python train.py --n_layer=15 --d_model=256 --n_experts=128 --experts_per_token=8 --d_expert=32 --d_shared_expert=64 --activation="tanh_gelu" --moe_layers=[1, 2, 3, 4, 5, 6, 7, 8, 9, 10, 11, 12, 13, 14] --router_score="softmax" --normalize_top_k=false --routed_scale=5.31 --balance_loss=0.000306 --balance_bias=true --n_groups=4 --groups_per_token=1 --init_std_router=0.00873 --lr_router=0.000977 --n_head=2 --n_kv_head=2 --head_dim=128 --vocab_size=32768 --norm="layernorm" --norm_place="pre" --norm_eps=1e-06 --positions="learned" --qk_norm=true --attn_scale=0.0884 --tie_embeddings=true --parallel_block=false --extras=["capped logits"] --init="uniform" --init_std_qkv=0.0315 --init_std_o=0.0391 --init_std_up=0.045 --init_std_down=0.045 --optimizer="adam_hyperball" --lr=0.00419 --lr_mult_qkv=0.5 --beta1=0.9 --lr_head=0.00753 --warmup_steps=225 --schedule="wsd" --decay_fraction=1.0 --decay_shape="linear" --final_lr_fraction=0.0 --batch_tokens=32768 --seq_len=1024 --doc_mask=true --train_tokens=277300000 --steps=8463 --dataset="wikipedia_en"
Below are experts of layer 6 (counted from 0) of a mixture-of-experts language model. Rows are named up (a neuron's input weights, with its number) and show model dimensions 128-191. Each number is 500 + 50 x the weight over its row's rms, rounded and kept within 0 to 999. Numbers have three digits each.
Before each expert's rows: a language model's description of what the expert responds to. This comes from a sample of Wikipedia text that the model never trained on.

# expert 35
It responds to: Word-initial lowercase pieces. First pieces of ordinary lowercase words split into parts, in narrative prose: "capt(ive)", "sec(rets)", "cont(agious)", "ref(reshing)".
up0:469506528490496569463468476439425483567432462570527566523488460495547493398431529606480486521538505583496553469516529471490433557498443509455425631524569538545494523504479454406562489469505564
up1:386559469460551467456640512525500529480470593451537479464579506559556506447583454612521397414577510442460497453481485427410520379448612498471526465456537452571524562417496439502564473492527541
up2:431488397545478516474572629555505556501429546466457492563522539472487508504463533426519405526477472444503493542466472607477560495493520472492523511501449483499461599518513448577550559533574504
up3:471538552529442574456529595508573558537593485541497509471539496501508437397639438557431530497500525453604449437426520541563525580464615549534529507476532426539526494442507450476546514483485544
up4:497483483469512410439504411575527512558481625518524553558495532538501543436536538589528564601450444433562540537482443537508565536471582495522499414530559505429437412493503462457469509481450496
up5:559482583565440545448461480584436475460434516531473460494489550492507516405514502391470450588477498581480524438443390474479503467518433446541547576445536428510444471512435503581513571561413452
up6:520550486595467426452507533581487517547554486456444543542471493534518527495575471406521463581418493463502450584390443476670532468498546553429594451434530430450497488524459505449476440544505481
up7:584458524512493524497454470591507463481476490480507514515555568470523480392578508449460559575511535480510504496512511518542432547550460394479507464537494541442386549544449492489467479524459433
up8:489475543488476468517598515518471582459556506528588425549438423432492528445589440560522462505517476479554432428496530599528532499580573563453533436492426405506611485491489456468481573485546463
up9:458502525467505424531547446569518446565608531559524552481519483523443469481602485636592493532555537558487515487440471448485467580506610571518444498497438456444564533480449519461477475552444561
up10:471494522546496511491509483471587504486489482513544633494416517534510492467515577461543451495518494494515481530452507496362427476554523557471485510461511414534427556460485596496559501506465507
up11:452463450535437497385480427504473464495432548458514453468501577464494516513464546509468556635507441422383530382394567582516506551570448511595500517516551512526484405493524424446510527497468409
up12:539503565484517462568530428415455439457516542532462434415402604462521561523425486484518465470489564504516560534519442476516469571591513564592490532562521520480494536536507545494524475516530499
up13:544487509433542541647465566492505562445496553524477496443573580550570557465425550492628537500443540504512505458549512457450440549523517534439528473473525582490593398444515524456496469648427491
up14:431475389511459534497473609556480590503395510479527537518474529499519549498463479452568476502538524528496477568518489474571594521547461405566489453425663481546408441472504544500513651518453523
up15:421520504583555449481463461485495409517478490504489461524499495513556602543528509428500483504569534434410537480421517485499539416540456497429537465486512493492485445493445545487559411462476447
up16:556481559623470502468443472479434408462418575419501488406508483542553512605521457503457555531492496526475467457564553461488499460495471437447470529507475440356502501536517470423496477495554504
up17:548544478534532511493486428470524439504548508478465472450586601533551485504556454482551455447472510514398621491492520470488510385489556463535497475509453547516434408451457611590537548508520468
up18:459457524593565506511495508534380511440500576465408401465508501444473425481443459542468526533493547533505486480509435496512573512458496518522476513444558459541509564525508569390418437496499437
up19:528464495465429483405617450439436494510470523555497502470507519509417480530433467392519572505512476472481483436585537454493527539583479452450503582459444527498507468473519553508513595493543515
up20:589443522516473518582545487557437533547655505496468469425497488499525499491485437511588541476470458453516445414522480463491480400510590525401479445449488402500543434492574481532531447537526471
up21:402534485541455497457438453548547440468501528522527503533496546557472478469545474451555510459575471489539504444561500505428574503525470540478482494446562477456449549485440515496425505495487558
up22:516510429513542594547576522548525457552494515573489409473478530467535591521406512489564563524523505524380554423452524404494403437487516469555496510536575521441602380490495537509585521458507455
up23:506506625504477566482505474520523452609400479577521545488557616524506512554448516529433557437450505568509431528449572527542448434472553507455515521470445481564551468553518553336519618514524554
up24:531522496483536445556507537500478551581481523464525532521579527472436462481513571494450481524422462427439475566488466509485409521505465428498458431405519421551439497587430531507553471575500519
up25:383538461587482428504491486448569355491483466425464508538611484534435468558531522506429562505551496486425510536449527435421423427560537481608432481478563510489501589448492569457473577596536481
up26:485491413519485523435538536415486447488545468389503568546528462506472513493449453561572451494584496450446534593493415415469532583595473578578549468454492492571513485442477522630571539519464496
up27:502540546556452522410531468490515567513435527525535484434422501576522531444449561393518486491488528581481479522513429535456435418523494500416523570504529542528521507486510523495544487543540573
up28:525493492575449411553464471515545505479482506591460483515559518425522473466587519495475505509499474544507544461479483514442438448422421394513495398477542552599457547501429579558450542519465488
up29:539517472514507438467508567463485549588477501483488494545553550564521510451465460514560524503485477570565511495477554475488577482541515518503494447453486492412448603542507389542515438445528478
up30:455539513498515425523435515408516502469490490422497487429461550571562506455447411470544450428453512494566492536484542475479535511487455508414564421455559438405396503517441520602528458516549433
up31:445459561456538405513457572449509480502591511478566492421501555399536516478611590534578499559482464511524490460493500482537524500511452414513471534451493403472476543528471442500537503466485453

# expert 37
It responds to: Word-initial letter fragments. The first one to three letters of a word split into pieces, such as fl, pl, sp, rev, carb.
up0:484484487543477464491490583484471465478579613484490473426574484519507536436446565460519418437496424491425462443483558501500570516528443508487542444526549455504470489601457547447458517384531524
up1:432461532546431514426593505465538453482448442490573530513531582461522527517580439487484558443412504446523468501459430538451517520511540514444543528460476511521462511540532523550520545599618503
up2:559526439520535452502485584535395605529459465499526541539501553497510499451480501476496367443535439468552467439405455538430439504461508509526506547536489514547446426559459455511484418425471379
up3:463558538533605477511573490547444439479566463429424547417467493547517520482452442582483424541478482507553515469480471435525539532510575508479515532471655484466514553456421614498428421461442515
up4:525492514488486537523546550540445523510510498448524452534581498543450493533512547437548594522506506495529486466413506466447516494559537454454580449429469425497488465564559445464442537537465528
up5:608523550479573652499474480468516558517497501575535506404479495529515498487622525555444553533516561484585506523456515614520560470494438429520456497485532550479478360451488588523413577567451482
up6:532428534557457412462471497513584521462410545496496554468453507468494450505356500462566580502515446531509520551591504527461487465511492581532499510504551553441402443527514469510555524452468502
up7:430482492462507512511441516456570422445451609565549555449492555477473545490430434452589515517497530599495485531502532582458537419538461494534521552433447476548427522569466517485498486524564541
up8:571495554466466458394497578604413543513446506536576540505494443429432476454503455529508463579429524545525565458438519494599512559529527456501496559486491492433481433451437462563502470444458487
up9:470458613473436383501505353435510471516409519541593450539439507590545555487409517420521572498486515440501454579470506526367477470477515476434534443452581460492510462426535440442506578455460425
up10:424437519559487577522605531419563474561548546423512493446489563504501622483560504485535516518491582432566427520506554420470490465480574468512490444523541488472450471522534472604508465473499498
up11:581498513551503392570551582411557542527493544455523600502482469516508541530513481511436477514458445525490506494465445467432511417527575406561525480493480470471458434462484484551462370486476433
up12:504438506459501531561449563524539444494527634420511542510441499416526524554467459528550439537443498455562529545506462531473494571546620483439527554494518565427488496519558435577471555552491505
up13:421465514455448420591482495503493521548573444521567488577451446546447508472462485504461532522608537495585440411567545574512593431528561481535490484517574558468591442478525593397494526468464560
up14:527468557497573414519504578588451493369553502494531547493558592514451565538492544519528517495473546566530472515602527442565510422531443567447450487497414470472477557536527499408487481454567442
up15:445525577513563481461560561563458424443539533541488482526516513591493466491492447502443437553506531519515539503539453442580535599495572552478503467469471469553538477506497483497515400499566464
up16:533513530487520511544504512459474510521491537540559434445413512435596533522554513480466453547395487579508435480514466535462422444531527469473489544542478530551516534444491493559494383523404456
up17:445557485525512463579559525527446463460345473503503595554512501512555431529551491482480544449531512580523504455481504485589605547531543459532455584483479510493608574438483501422564644369565613
up18:483477501612469484447593592526545543471436445549503498512572406511491506462566469470492446424559473447514515498415457395525536558542456600434584457467479504450495624523488444489455456529575495
up19:446482586503517456433635618558498575438511484553445504486463440507494582482487503560488478498495462504425476416531563500545540583497459501489561541478489460532492515547565421476571478508628414
up20:491488507464464537535454459461475439589469572422519531447520473451479575466578395516442469489515526513427498455506530566507478451525454442451570468510546582535526529534533466452540424456504500
up21:509501589525421479564481510479577512410499521473496541498480475435517486565530564575630436499475499477504490479506444470499484446478432515478484537466541539507482540514506456524503460492508508
up22:448421447553504547510464429534503543600481489450455464503486502473418478517547445462507540445458552452481528550524464445519440614508568503449570495521549456463537541585485553486464550525437477
up23:430555588557562484362632563628541613523532494555466512471461523526496561501542527526411466507487573538502494403472438540581499640504527479459473488449480499536516516522468461526464508526584467
up24:535543549412471429492447529525509487520454514513513464529538395431466488533551449528539480447480446574443466453469426512478551439495475474384498530476514453494460458442505518409484448558590433
up25:514511533526550526415509570527443494500474496419489552483581459544521583431499449560551464381461543443542471507458445448529437405546419482446451388426607501556447596488456566482502536519471470
up26:550468440506443490497553549497465583496546537415518477453511560521542395506540508578485603530568496516636567475463555420505504447432463499481535511466553520541524453474506517477553545572577494
up27:518572444523537425553519467558528489535528419505526494487515515465458438539529542544434536476460413563610484437499522514455572577511627514509448466545543486475586528458478481437475493545478433
up28:507489457472483425495497455452565462443465488529537465514476533467597509550561549501469501458473486513571463467491486504513469577452515511481490489434459470578600488528505536504492497551481502
up29:314449521490488538550463518504526523453506535580518542494459500496433470479559445513518562594554575525442460432569493537567466559528589518520448542465491459462614507509415444475457542422512556
up30:561419548544456502424444595446499409555563454590496514477593503508542564479481522407451552520409520427481472535560472457538497624472521468542523428476546512474494432533548513493531513390445503
up31:402485563554517467489477516516500520390480414486475512586497456531413514524638465570530442455551570506521410545520539475485414458479509472441540388516493424573417572558439538511549507513543496

# expert 4
It responds to: Sports career vocabulary. Sports-biography words like played, signed, debut, season, injured, stolen bases, and score digits or dashes in match results.
up0:526500509539460511476463486528517451577515570553525426490469558473479527521491513494527493508485526458448502508527535428479528468521437474541529424453588532501583507463458579414477461511525512
up1:422574530510535582489450416474417433553477468506433542589542536421517496500516466560501525560499514447450443451456477466574498520529431575592541519496520524406515547528495415501483459517449456
up2:460511471480439472481476386467433457556449547598496542529478510530478466483453557587558596537422521491564438418512453538508543550452452548524519465440554468489539488525492551444463612462470566
up3:508560461477418522468466621512476491438543508398449553382560426458523518433489496531449526370583482480499483560505417436464516540480652454540533475444492451523600576487466547514448419529469489
up4:458554465508428441493575488521422434506496495573489490513420495553602470503615512488407522559499470465525457518407483504499582489455484494476479570499646491536428456530534479513486442514586503
up5:499538522524562544483548469561540455520450523560503481461532432610527470437494553525553457556541466536498452405501479502543520464558412499486469444429503536476416477493457491483511358521462480
up6:572472524576470403510490513399448503496396432488509464549487452605467441522496576507440443414419405431517417519509583539432431500556514431493494544490460543503499506461500546408569441440481583
up7:462575473503451536485443533472569486422518504532484452359512510538496504500413601482445479489491427520488545507482475480519525536558542511575448587524513526441507470458495483435538567462461553
up8:492571525664541561582490405489470444470409555491446530427432496498594526469451500521557472470581590533497561388564492470448551463565478554535511495482415496516438528487479551531395503472432514
up9:463537464543511421525518648542559528433440459464478605505477463532423521490512439565468436530405529529531484554386545544484487581516557507484521520524618525480527449472499538502556439420501463
up10:604480495563498529505585540504520465561401494532528443563502488588496548434407513528526535542486401456550434591500430438543549457504477541569556415420551557496558479465477534436457533596510487
up11:588555480505540441539443490455533516556481575463460416453382538584492509539497455496534416514449483513452492467522496511511490364465510505494525472489396475540539448514435608588475468552525594
up12:533521483470519514473554550523576572518472564527440498532544467490418516495542565449473476560474533519507510508467500470493522553581398528572558442514435539528477496484504597536492506626524558
up13:482534533543430564543582527525428568514522477493390504604444499513513467506547546518507503476545572472513490381581585487394593541562502557598440490475536496508511541493564405441493502408535593
up14:548514485541441438547382539534587591467534507494486484626533489434510437472533433569509540510407620489402475463462555572447487492496502579488573502489459506479552584508518443553398512474459535
up15:498430470515438482534449472476487579562401526572520521584521512500552449554550580503479564398467514451516488481551623576310493550464452533469551498458480507422507566491477525504519492580496548
up16:558435476410444425474525568446506509399538516490525538464429500479452541485505549464455451554491461470533485488580447496545539588522464489453573512500384564389505431476519512452534492490474373
up17:585497528503535507518497464563438444497523431440424583507581451443546461506424479559511477413548348606499504477460479576456519349454511410545479504490459507574497506481432469513566479387465403
up18:441501446459607458548455546502471627580502454469487488603559489603497466534486409562568493508477536535498417502555565498450644579512447511515518490465575518562532535556478455437499475436494511
up19:458475501466469495462517482487528494466539510506487588457519513507471546501493605467503436496473483467475480553388530548509532441517486427529445528497462446438469590566451552508514450532476495
up20:516530543643428521458579474532526493516556469569541455509521495433475495523462457530505505475549440476489459438489436493491474483482457539523585572457450484552446450516505493556493481598565571
up21:452475488518479481480439419550442394549453523523535552443451523542546501429448556486525389448492447551547495465474546503484496463418461541493557513436513467497382420482474405532487450464549449
up22:536501655524519550481475527450430476529485507494506517606511476477498501442481538406491570507439481547410528491537400560489492604528525473464523527460591545402497538476524542515555567549454466
up23:513497453493507539506564491434459468437474459473450590551556496607497517531431604487530538543477478550521446480468468528557571554555492530451534483537469561492444515525480576543435506532531580
up24:593499476453502447502532538533431585507600477441500554479507439522578480489535414345530514540405443555555479520416404395479452602456562466506462503490487447531488455538473545571431545457467499
up25:551497428482556609551542500427476458497514469430496515471431515565585528502498496479512505586501442576505502456571534595435491448530473527637512525445469476519494488439485498440567531521467478
up26:499485488467544522471515560451512465466530490530494518461419490493506507376425495563399476456470445594554540509415497540472584526576547475516493549555403519506510487507527464435502452547488510
up27:461474444552552462539407503425506480499462544519390424526488537503469486433600473505486450490470579413530496540513501455504418476560503472558455541423519523432444488426514509454448512512471419
up28:447556480529466361479446514621432550554413456501552480509457505553476532508483501531461570456586470554492487522526598514421437456517466394545397529475460457427440509456469507506477370460490576
up29:543547457492452545531487572496484497461494504482536510460478531413568489448587475466480462450474425479465469509498428531602423542557600405463481547471617553529572502448452524511489516563514480
up30:545449561524433495481518636494485410460516465534459483439450452481498486527469492515507459544435454491576478469473479480493610541505489518518624539474418471425517527543531482527453458623563447
up31:437440453514483614426509574542417407452538561433531448515396519577455505503483584439602446514472461505584539552503402447570489520524442458578513454450535500513588473501523603374447547469553570

# expert 36
It responds to: Adjectives in organization names. Adjectives and word starts after "the" or "International", in organization and proper names, e.g. Olympic, Civil, main, Caribbean, economic.
up0:504548532543390488464576559528533554549386488489514526538475522497462415506531433457475438465502529518537483417623478592507544424606552445581453505398544419462500506460437602410439527494445466
up1:472541492488523482421422494448552449545507536477480601484500466583513508475566504505454632499433528494556501459622520414571501598500523416437492529521473377479536498473568521529463474519560626
up2:462586524489532500523484481560460460495457454492360552484566474464487497449457539456426383510427522489545520548405480469478513542511510581526464514428569529571539484528480481488436416501497494
up3:579524448585478501527420488550440547509485600487544515505408456528542478584522520553509523496615458516514439479586581619519483479507474518509630444488520486342481513535504479529410472488514570
up4:457467541555484612527532487509512548567493568515514517508510421488520606518461540531553478496519472363648471433540490510532483392590478485499605519422519480500423520551464533481501503590408540
up5:498477524496509481473438618432500509576448484640483610451451578496543523524576465502531433479487559452516535554467530467587516576492463488502502549481486474549606428499511371527459542528667453
up6:463516499594441518503579496487416529547559538567546567466466439458438475536525526537461468475550377521601566502431505521562559488544427409534536509435483415453547385534431472524440450461472519
up7:452488455495406526477550558540485452487486485465420527476536338530527504486531493447569521421519498435436425397517482521572535432468481433514445531474570501435428571498526586494480561531482503
up8:487555498621517432568510567486613483501425529598521552470530553460522511488582404499533537560566587532460467538541529471522515465454543481422449513454595454481453531475468519551525576536512484
up9:459539490516524498422454489495645466466503443468582548456495429538506479452475537434414485513451511413620439500419427502554474472605424434483527491518469459499387538534513573522585487481452489
up10:387534509500489490456431593496549532456451542566480452539469540503524526402459468499487459508486544473426476515481555474445477603487515443434485578510635500561483477508468463554472515533539500
up11:508465465585461489502495403499450519507482458501473471588469461522470571405457487494506461551524585566509497534505533573420478553527508561561439505513605489481462566450461519515581550503414499
up12:413473425533448467573505551488546478502479518484506479513521515506498483477549447429506448485485410487524532602390505600556406444453439511500511540427565506484424535480498621541525500425503569
up13:477539581579541540509559481431577503528458466513501492477493543502458479531461488548453391495506480506558447542436475481504537435539522615634553551482491508431533578511504474434524456573403525
up14:474503455506526446528519471487493449485546492392439496437552524404431494555561455506448550522552508503564479474514505520547479481473554453503368536452530504521424452516418509507589572494505453
up15:565490452588491507433491409532462550566532509530497403581503505480504472380485526512525419527473423610525514607514474468394526557512463522582494493522510441567513531472465470539512468490516493
up16:603467542563466503510462494433550537497541498494445408473518588440499531489493520403583437553411483567485430527458429556429514497450440490468497434486606462524456453583503456540442624516569492
up17:436538476467495464578420520501468496446479516418405470546535532510436459517639427527496464455489526419525594435515483551522453437529560520511452447544590528496579487469484553548438634473490508
up18:470593477502492455495579486503510503469486490487417477493609435559476518340514484477516487499469549425470501510482522345548449574513538619455549627491559499448596464534503492456458493439538486
up19:490427494477432511424596522535599491473482498498445477520509477523402533443548483539484509506465450488504542537455499547628542523545372577579426561513549570506503496574473374549482556458583506
up20:521504494530517534494479492579452505466494570496549405547590468458456543388443502554489490495490454460522436500514446441529626456558501499449611544493466479441490591512522523488472504529533530
up21:370550473542490557525525548532535460458465540496429558422484609497496532461446507526465512498418551506519564510479408434475513528508551645578470504461492446478523555551459498479428567588484583
up22:423575481555499529524459520505490501507607468468410454432546559475483529601527506411577540497454493459562503420500554481541553544560608471522483510471521529487529441484412572463459622535512518
up23:479436452522493639502515540534560467472551470458534465467467524510487437443552490462406489556476499470526539510521566576504414424430542461571591514462511496465450397501527532504561548470558552
up24:477538513523459477465490477479418528475549558522419548482558524536495513461640464448475533467571514443466460418454459513561458452495440550551522507424607468467525419571444548446578532446543489
up25:483544568520478410423406483513503469446461528476557513528553473422536454539512539567454582507499532593457497524548413523490519505482480426482490463509552480428510518508476547454343529592568510
up26:501499511514519560475511490411536476533534510497539486540513488399433474498528570483537506621474474570555495522549439519481470389417500449491470482431494478467453370563463517406435561593437550
up27:512551562584534474439434608421555516500521494478476483615520515444431514426579508454477544482473534589559406515408540550479449583470502581459536468399518439523504530525514443520544471544566497
up28:563440472566417456484574565496530519566496483449576544545437487529478459372493522456596487436505547596415458590514400401526462476503549483403554480430580467601414536455559554582524582474564437
up29:517501544491534508550477457377574471493521458550600496422518483525455428468533583407454440451440451514526563552540506589447426331512523539566539479428642509518411512471559486407598574551493594
up30:464539495428544479503503427472475435512549530523497478552563465506514552486511534476557425496506484603425483435514438443368494533476536525572543640465486512515627459570468513462588474548546537
up31:475524489495536415504420480452470422465516496458540581551438545462520495519452503422523458451465536463441509593521527405496491480501476550581425429438529458458407510547445473496486535522484517

# expert 48
It responds to: Lowercase prefixes. Lowercase word-initial prefixes and first pieces of verbs and adjectives after was/to/a, such as inc(apacitated), par(oled), re(classifying), mis(demeanour).
up0:498489485438529473580566550575455525440594584537521532535499507573407478533411510457548559635566535531604470466500508451560572510541566519452523453500459517497470553451507397520456498507579515
up1:506504531504494406497424456536508538499492443485460544500523469570477452526513430528493467466555524585526386508465528457539480490532423604541481547528445484473524512513542494454472452543474592
up2:502458532518479430438539603447560462546526482483467529413503520531486464501544593573496508556408445458504486466458544470559563399517547463505553586487483487542443510511490426504559503498611495
up3:616549461436507479512541465539588414447549392452514527409393497482464526396632437592495498571488544466532486559472500475550472430469466472450520510457565483625459498485488529541465548453484516
up4:488510539566472412494545463538500533466465507475554515453555539529498419453391576514464536483468460508520507510454581505438488420522491443577536414519516473510554502445465562555513478514478489
up5:590519658424490503556507456461583515495470430507450524538628474515471536526486554429564599431525528514404462536510525381490564535450454441614523521528596466458529583452537550483499495535474495
up6:473548527573529536446543586554466489498440403590518465474495502639515451499504662541534493436555529534462487515564540483471484545510464493439479459524501393454558497436526487498529541524541533
up7:430512508575454442499509508485552519438478417465460497514562505554551498546527456513544445481526476503556447533554436438457418589526538519461542482474606448494466575515471456484411505546479552
up8:444439498461453464470535591490465428472445539519420510484527460589486498470614423427520514489576472466483547498482550554500501482547498489485476473511528467482553430497435501470504571477547550
up9:454469530564508460590499522540508517478487546510497561494559538506569551533537557413457393467454408437591513469532440619447513492484530487631572441463652589472569562530523612499473532531471458
up10:530487516488544576528586524515447500479551498553494448501505498571439458509453567502546479458572500445573512525422469598431520497496454490613499452547484567617469468534491430454514479589516482
up11:577509534629473401517502540406448412464528493554541560471485470484513557521518557451460504526506523482514507510450433422525535526507494440509545493448494445527516475505419459451388420599526514
up12:562515466476539523570383501555481474548442553503556485520399474466422500513477482455481515598486536485550493499465497555517487442556529428552434486495529512489551351502523449559531527510452524
up13:426515533505460539505462455441505514535480484539502567524486472497549495570450512503385566502519440496543499493446542502541501561486485450578472451530526490444476439444443405359497517462508522
up14:626424584520398469455496453599562548495533395477543503599579508414455472523474414543507400494576561499489473460413438407552557490516411461491458551516516429498505498495410572526527464444457493
up15:546475503543458484537497582596504562491545515519605459553469446534531542500424501583511453448531462564450448456489555569468509549509544537503454462444461464475576496482502484551506526397531475
up16:499442550430467591453540560455566606500478490469579502491474454466421596439487541465597529506535509478527479572513543457513514450547572491557528531517524510552541410419491388394522521442555454
up17:497474544498491553437432597436579462534477482593456571408522563505492560505524479491433447460456474568496496570537456540412553590473606477511488584498558467477521574534396590500559508608454533
up18:464566496524442358462509455442452436514523534572453420502597495433527489487598456525553497510492476501522493409530485472468469388529542423445600457461572507474507584414491533414573461508559361
up19:571552433527480451476521568537449480506438467523533503447543468489554474531539510411573385515508469476521457458552483456452509464530489521473462529445507448505419547525536460473538541490498386
up20:509556427475472491512560454568513406524449444600481460549514497440519466561516485500584485589484529596508472577499508484545475490469492479472465568528468528532577470569523473525519525500502541
up21:498540487498439511418590489478477425583488508619492434533477520456454498421510503553452562440489543608551566470501501429540566550510466554452432469456493555546497602450511407492527525558521544
up22:386531437470474461552578505535483560540442550498520545488540509523531554478475437458497499538500522430516568552466465448564531627509516557593471536439542555481600560435402461598397425487516506
up23:604511469485560483481437520394469612577485544510413528526592501536471496499547634402547524548448490559426455551422508392522494439431417447478567466510536495393482409562466490454507550447523480
up24:476549462497512479490534480482504455514524454528397545418536512548552507488488505569472540533451494522537484575454459436530554445486519463516415456416611555624542460477554525450589467374502539
up25:540506573503406463566587507526539474447517507470541454447545498492412492478485593499595520482531482520519486485457386485422580492526497471498509536485522504403397556484438460581482561604515583
up26:444500485408432499460533639489559491526546505549542508578530520490437523507514464503418489414530538497613417491474534484446523515478536430479511457543466553517476574496537343533423433500521453
up27:487447487600530538519549497540477449501526462455389600443521487622580592499504487502467445577565485494508456422515521571518531523458412548504503527499521541486542544545495565467542472388518599
up28:607526520515484385563543430503478558560502473390558596504430564533611431508524480494569489403453397440469494463339530512477509376524570529513501419510540515504525419537536574519487489533496412
up29:565406531562494462438504472566452534461584614424446554475431580511435547491467471554503532480550525496504556522508500463507502519580501502427535509446452548474437545570505449554486465461502524
up30:432521507509481485459491572542409463523528558461504466522515487365439561525592511427483508498519435424535480489552475521542470467533529499525497437507464465539555584456499507417557487578548430
up31:429541406555422513586492454494503469445468486407452455444551486535581472451538483513577492479574573418483463460493456488509443535446494528425443467468550491506371585480542538466504570495563485